Experts of a small language model: a softmax router, 389M tokens.
Below are experts of layer 4 (counted from 0) of a mixture-of-experts language model. Rows are named router (the router's row for the expert), down (a neuron's output weights, with its number) and show model dimensions 256-319. Each number is 500 + 50 x the weight over its row's rms, rounded and kept within 0 to 999. Numbers have three digits each.
After each expert's rows: "comes before" lists some tokens at least twice as common just after its tokens as in all text. This comes from a sample of Wikipedia text that the model never trained on. Tokens count by the router's weight.

# expert 10
router:465503525514515540433460485517494490529452467552519586505533459579482554501472490438499617521586596512493571448472514474502534526586454458460490554446472477458607493461470530498491522564431567
down0:492481495519457417602525563543489463507552504492487479538431577530440446405477484554488556521521520504438487450518423531481465443463479484480427423449515384481486520487441545601487579528428554
down1:433390465474503517472523495487460476510428430442470479492474553424470503526415491515551459476514524479532497541473504445468495530456413527486513473521530524525542478449381489469442516471478515
down2:537541415522546464604466424495547568484485490563445569510433418550502488405408507455528472353486513446502478420492498460618498500558531591510403602526462421547578443411550480500520431547504566
down3:531449367530415479462441598467531487512538458517435482435488609417563459447453467497508385524586411454409564465509507482417465498538481488522477455419519556469456461521484426539493564517424461
comes before: " the", " a", " his", " to", " that", " their"

# expert 22
router:536510471475468485512497431488621534516429383497551570467510422555414520550416489470420511460530534489502589526470546498567416536519486528436511492561427443523484591442436526419463497557537490
down0:527471552508516545514578436453448560567553517511582500449497439551484542513530511583449408593569559513503545469556444425505397529497506382512575543509494461467492547446510599482528523471496486
down1:548558482562480552475482504574555438461535506451523452489581402499508566582514504456476475479546509462499594523518450487480593490433536490454475487458486509518579489463453535521541478513520577
down2:522464439495445489432559493403436516463475478513588485489457407533468479485512454449545565540463479525527484455439610422532396540499494422482447526447530558455529459400574528531531481477490334
down3:468528548463520463541570483503463483410505464495402406557522525432494462378393549529557394559500508528452545569357482478485431395450465468558575526436511508486511470528469519500537434480450454
comes before: "|", "\n", "-", "The", "In", "=="

# expert 29
router:422437487561553477385490497490514522539466464522569497531529453577440573574367534468451481477500501391522481485487597455540474554504434506479502517449449419469554518465422551497462551530485504
down0:427462426470564481470530506389525427481476482473544588529518382476475576586567591449517581454516479507518581554398447452470534566530543454456490499529516588501524576484478497436466464480442549
down1:552442510557450474455503434492475519504540419498489455477445478489498592467479486574390478472417492412465523456525488503572448476480437507502550529486531517459470565503428529529486421468553505
down2:489527509454536473431464476597425420453520517588440489560465581463444480557526543526466562458568428501508469520571521508347460434563586584539538486500473410471495539500494487436606461551531418
down3:467492488515482480525590504441432486511468480520595489499481564567582597543533515497436420497555470518492397517584569562531481427426485564484428465486490484578496438525558414445514524545492496
comes before: " a", " was", " been", " also", " an", " to"

# expert 21
router:492459505492558558457519554503505551563509400614566512497508352606504502550481525431497525405537513502524526473403555508536478547517519511454468478503477456515556519458491511474445465550479471
down0:585439484527505558480502486457504468503551514550524488437501547436489433498397552526506410544524551551511545575536540424519596530492554485423439497557606464492488460561499463395499568491464448
down1:563482489513469506531540460535404523557566505577601470465505380491533523462511507555473575565439416485483526506490448545370474492567526426477485537425533472519451528443486494530629491514552484
down2:545548442522519435534587562517472481526528465587395580492447545483584468509461526554553572576491446446487401441480530520458605505548538478488562499529450472468506420426550550583497528556569538
down3:513423493525496496486496577417494511532491405518498528502463446532518405599474515468469486586423561459512579426489514510644526509455544394458547501563518527453435481496625506440539471491459428
comes before: "\n", " The", " He", " In", " It", " This"

# expert 7
router:524485473531502427472501465513576501611483464503514507455587429549426524604514491464462590527519531477523596467458497447529429585549477495530518469509460447441539556416463573383509542488468488
down0:587487565477506477506514500445507488495509491581526431473525542437479542499447558490522455584440555489535483526513451496595535440478443523518535496595542510583475448354516527483448578513544470
down1:582459467492449640451485423441389513577530425512477558539444384523414492526475428504497529543449585471488529503439464544537513482382533443510476583512405558495498460513560576532547478425512530
down2:528477516604493537536603426519650589462426524541471518485425482416454515486500538450461546537583533424527455490530444468489501447505482559555472467403491495452523474439467485567475559520497513
down3:568571531513456518483481476438468562490507580561517477485571446488517487481424559512427426536512603451485529493387577519515494595389493446421424462497535502543477562516516524525501547571493514
comes before: " |", " 0", " 1", " 2", " 3", " 4"

# expert 35
router:444488510561499466392398446629559508531397479543468554480494453559431569561501502352453473496545560495512489485472569513489447534523491529418446461474465448439583569436515495502442520527482451
down0:497573497429544482503541469504446474496513453452518508411523460528532559485403555451432458498445509468446486469562505444546487525543502499491502482605523495483489506517451521501532509494468475
down1:540605435546505466557530550439462492459413430473518578483520496490476413585458529430461441561522544500499517539461446435454538497519496533493506565488564557460494491585525432516544554482483558
down2:525539547558503491517474563492478563448530513539437395453438481534464434498458503557386438522634420483471455537543538493493547469510485477451519469517448486377488465503476511470605584489543558
down3:542471488477467552502567506546531489423517486473517430450501390432469526516449426555448519458500542463442417537565471487504521485507475485515577523471462557527559463466455543368531409512449515
comes before: " of", " for", " and", ":", " in", " to"

# expert 39
router:446497468508551480482501450481469539514488401505540651479576469514443536554435501427462525502549527467600601463526532474488413633512500518454487507457508458476507487409504554527452515593472519
down0:503543533550458434580481429449432529518569479430563489563542555454549487494441491485531511465514511533561466568614528525481499504457472513597495512426524503506492430506497546510516541501544586
down1:512503509469594478462502472479575570532491385496488497512521532549483415413551563435454563495589535438488479523482493492471590395531515422531536476568495456520501504552587548434589515481496574
down2:488479450466480522510470400470490415469480491471500437583508430501439391567516472428479460494580497521530481495492571523508458398472550495587504535528446481431492539557559481457557473587429560
down3:526475488512574540484505487370461535548452417494434442439485473584493498486511574474509531551524528449423557453458491507535484537606466497601531502557469562517459541434464412431519414431521471
comes before: " of", " and", " in", " were", " are", " to"

# expert 17
router:461479508518575466422473435498493581557513441556514574447504438567392541567522545517439511440595545505495506454381623459505550519493482499445480585515464459453593571456490567476494526533480559
down0:541547563489461526556395452475484557470615501478415511420492485503527621422459498434489612479597502461481521499558544484593504448546549523439543499383501528389492470448432527479423484508527619
down1:521546548447507591474451420559479551501549428414429571442484538484491465558577466522523458545420530464561533527419480420571544533497530500536575521472549528605559569444548449485506630535503484
down2:525523495501549551426457495511505452487604483468618572458569465535500429453566593518341494456418541599345504471484441448390511538539542499452518500516430458479522497463412549476439589531445465
down3:484550536485482531488443469474509514486434492510483460448513511522488484578585496473490589498561510473489512530478571433556498470539551507508476461456577542413517494580527471410495557484565520
comes before: "-", "\n", " |", "|", "=", " -"

# expert 30
router:521487534548608463477503445548497557512450527489562580441584491486464526458517558442443545396554554485549537418463534547497518561551471528470488531523437519563520545336503556437489487545497515
down0:542517480576473487441471437559441448512495494447489477515530500557474444494479572561484599409589555520558479494527504566395561474454473541424550500434419488535528558504483544550501473448581451
down1:590542514522533568581450507488468496419548591542499490501494516534507599525508579600405496495509601487520603505505634472561450506552521494490510487568561653494442466508503537460534524518435526
down2:483483537527569550534465635527478484537554437453513573533525477496436535488536412634520453457476523397460440455469539513559409470500473441516569562507505495542516514417464543475532511554454448
down3:453502561498616427628503426525427414471542514526528495401494600537528570452552409472539452400487469488568526528495473450530513450495472478459470576508540505586489428498559410533490453520473498
comes before: " |", " and", " States", ",", ".", "'s"

# expert 26
router:544455503515596465484563515480511594509459444480598528511545524553435488505475571410449540568521509427492511447444600496562483630628462547480471492540365509433587511477476534472468536532479533
down0:496485476483483485519500472479501510479489521542408510517494389596490560424478407459489504540502580595564500478380556499530460492474517480434545437394542558487333517563492524491487468450479471
down1:496584508584613431508499529488455457576599520444471454535413474492493619499524520425540531446497575551407512489552472484626422427529438459531562497509601469495438529527464529490486559381507500
down2:555488532534549473567498434401482531535442493554522474477435438526557448538478508425488484448488567473444476535521477476505419525509518479517481448538471382505499582465523478508570411480612484
down3:589570449495539468520517475417538586517554376490534627387435522447440387538438497465529516509506464525607449568474452486517405515483525484488579509546415522443492475511517500442422460618517511
comes before: " ", "\n", " 1", " 3", " 4", " 6"

# expert 0
router:547433467559629532396483478521519513579473525488532611476542489554493605584449486495493525473519523468527520423457581482514476543545544539380473492488483416481510554471437521490442551500480485
down0:449573522502460460435463530498459465509518543519508501511480409549529437537490502523523503496495467587354590487435621477519554517403461436541538478543441471522546560474479474472443443522522515
down1:498564488456555495491472581548503588407490506485514482517353528485526512456466613541542508498562518440475485542524506390471606436529483512574421512455455433472540532581509420435422509521466495
down2:538558442578460473468445400494568490543444493475549400389556498442451531487639489566466557440530483425439573499531505458537484531552544495418549463481501521524513518507569517426446486422472553
down3:486541527473566481489510578541484529465446475498485479489606548547499377557569487607488499542588507505443538479533541514589537550498563537543548499547444532516498445509576541531515428512474454
comes before: " in", " of", " and", ".", " was", " is"

# expert 27
router:502512487545579501469451551452465557574435439467543564529558480485435575581493487425470543394521568464436550430476522441570473515543479591450491455480450514523532535388465568408448550521512525
down0:476472479434595448403461569470507516572461482476496541495595477572546493573487474489510445495454513515467524541527523542487461548576501535527494570451463499554516553425478540527570442576403496
down1:479453455522394475481505548593416500448598526475515407476515559440536535439487450510516447468453568457559515491511480612456422548449596468473550545505501471391532480472470529458493515470555514
down2:508553496505517472504581566516471539463461571434486508566460503426521489540430486531500379513573513473489558475574526465568530513479391464576534495451510405517441443543506531482412558526395510
down3:488490512417488539514435542462484522561543533495515423469545398476398479555492496476475500388472438559530505379469577522491436498510638539456549577489594571531590499453465456522523482510504529
comes before: " the", " he", " and", " they", " it", " but"

# expert 20
router:592458531519476446534487484517548509596496390521549528478571403496495545544501528451451504483542543477440518494421513440530513567514458494441429539445470435491492466365407506457478525583516543
down0:502497485555517456541497531585530466555512521526516556497582595521507473391487475490578506513492517582512518465460598462549387535515502528454544547483530423539570593507514446482511475478446491
down1:563487516464421476573505539523555494439586473432545547454514548508531532475553484488448469561495441563453495452420482604482532548544497489496449538601503442521599484513425586440484408510491486
down2:549528465434511414522474377545554504488429502504420490461530486488450513513556539502610501390516522552428480516537485550517538644556502569537466598415457438540362505562429511519541496596452594
down3:459439478493471472455524486417436489508533483586515526440625486506576548557582586559575454470475526358555496453517537558447472528499434549450543451438533508526512479471570370485565457458475473
comes before: " |", ";", "}", "T", "N", "L"

# expert 1
router:506489537493508451456497439516491578544492519567449552439536491461376533585573473475468538516623597445534537446473542476520528570542530593450476522427475520451518490467528549420450499512523524
down0:543481522503489545505545504432433461477548486527549438479511598450401490500440458536454410501492515553516529519433514541396484480508491423536443435395470546447474476477477450464493525560498548
down1:460543509544442476540578484454473489457437415446590519486440492503564487530424509462442500613440582471529461426407530512480500511518476441398566506503513448361593490439460485534588469591472452
down2:509464507402480507583450489546445512465410448512536498527509418547502429510542476437476454488529523464527527520503518384464501546587458417522513481496501512510509560491499434451441447436558497
down3:422487451512490471556536526552429435526561454508550511498512525519430466489508465539480521424495474530526459427532555480469450576359532527518387432567447498491474498509464550521517542636410545
comes before: " the", " a", " be", " his", " was", " other"

# expert 33
router:523455488508564423488533443494558501518484483641506514496543470558487571568437519430519571503658595537488525470451519460473534525523408518425451521497483452515586560428469634488456555519429512
down0:459529519495569537429459485572568606468482430474512477475483460553526496434525481461419450522534414485468478548522561555448451508552535492525525527424578481475601541419538434496506484527452519
down1:522498583509487524393575466490472523576486471401488528406488430511457447486504567526482471580545422453590483514411588562448476427474512448490471541413537522490542513384456477491484440465476558
down2:446531531414513462542465455564401516567448433504506585440541441433436503491465490418515465551507506471593455561458490543568480554494508500485521541469523497542501478430473444550472500496543466
down3:547512583478448412549390498501461522468547499514529550511473526551541507486456538537525448490484443466521606460470576530493484508501477464512483489463509504429451581563427554496542439436475507
comes before: " by", " to", " in", " as", " on", " with"

# expert 28
router:460465526499646486494446614488510491490473495572511538453592398487412504458506528505411556515581540513589511464388513472520545558549531522426471533501417463453564537442519626428454510509502547
down0:446425487514570458511509342483407478557450476519489523498519546477604499442538496508470461430485483500585484528437563541452430428486507426593500559568504518590527459487400465483491482472506457
down1:502472487483517476455547510396474446565492547433497490476517474413623497404526492538534522508436553476419518538458475450478423520455469487489485523465572570544453509524556442437505490495513497
down2:477484499563368449423573470552502496466492442509463551552540453528429518511532601532487486509479573406617484546481534512487470543537480516573509507469499564491458491530458528563505479525453452
down3:492474582530466586430477534448533511622459510544496548535495494439526383583437445541469517359449506441516458606496580476530528602493416570510486407533590583569495484430480460524538448429488453
comes before: "\n", " be", "″N", " have", "′", " MPC"

# expert 4
router:476544539515533445504503507476516517518514450541578526393540501497431499532423457424464585509625506455502536468424546512543492509525543499458426521539518516415529557412474548505414536476460511
down0:556487576515503520509546481447544614575500461481477576463450590469542463484492479511530392529533535482499432529456495497461515478545401528511543531440483374499474426538512419409457545471475483
down1:388457532536482540531534464480566358544501493395538492458361642466490572506468529543378556385562465446414470591437483459510502431518535469435435551559463586554587471473497447522445438507516554
down2:486452550415527540445555467392419499441460462462439558548459515590475550480531438526448485491472470509497548454536456486451486596524503519483514460437500431520503443434435527521576468560568450
down3:497580480556497491429522515493519473436542539598476484536543606470406475522498490562559465526464562469433561533540487458546535529481581611460468474474474564446437479494592467462508450472449551
comes before: " the", " a", " his", " this", " their", " its"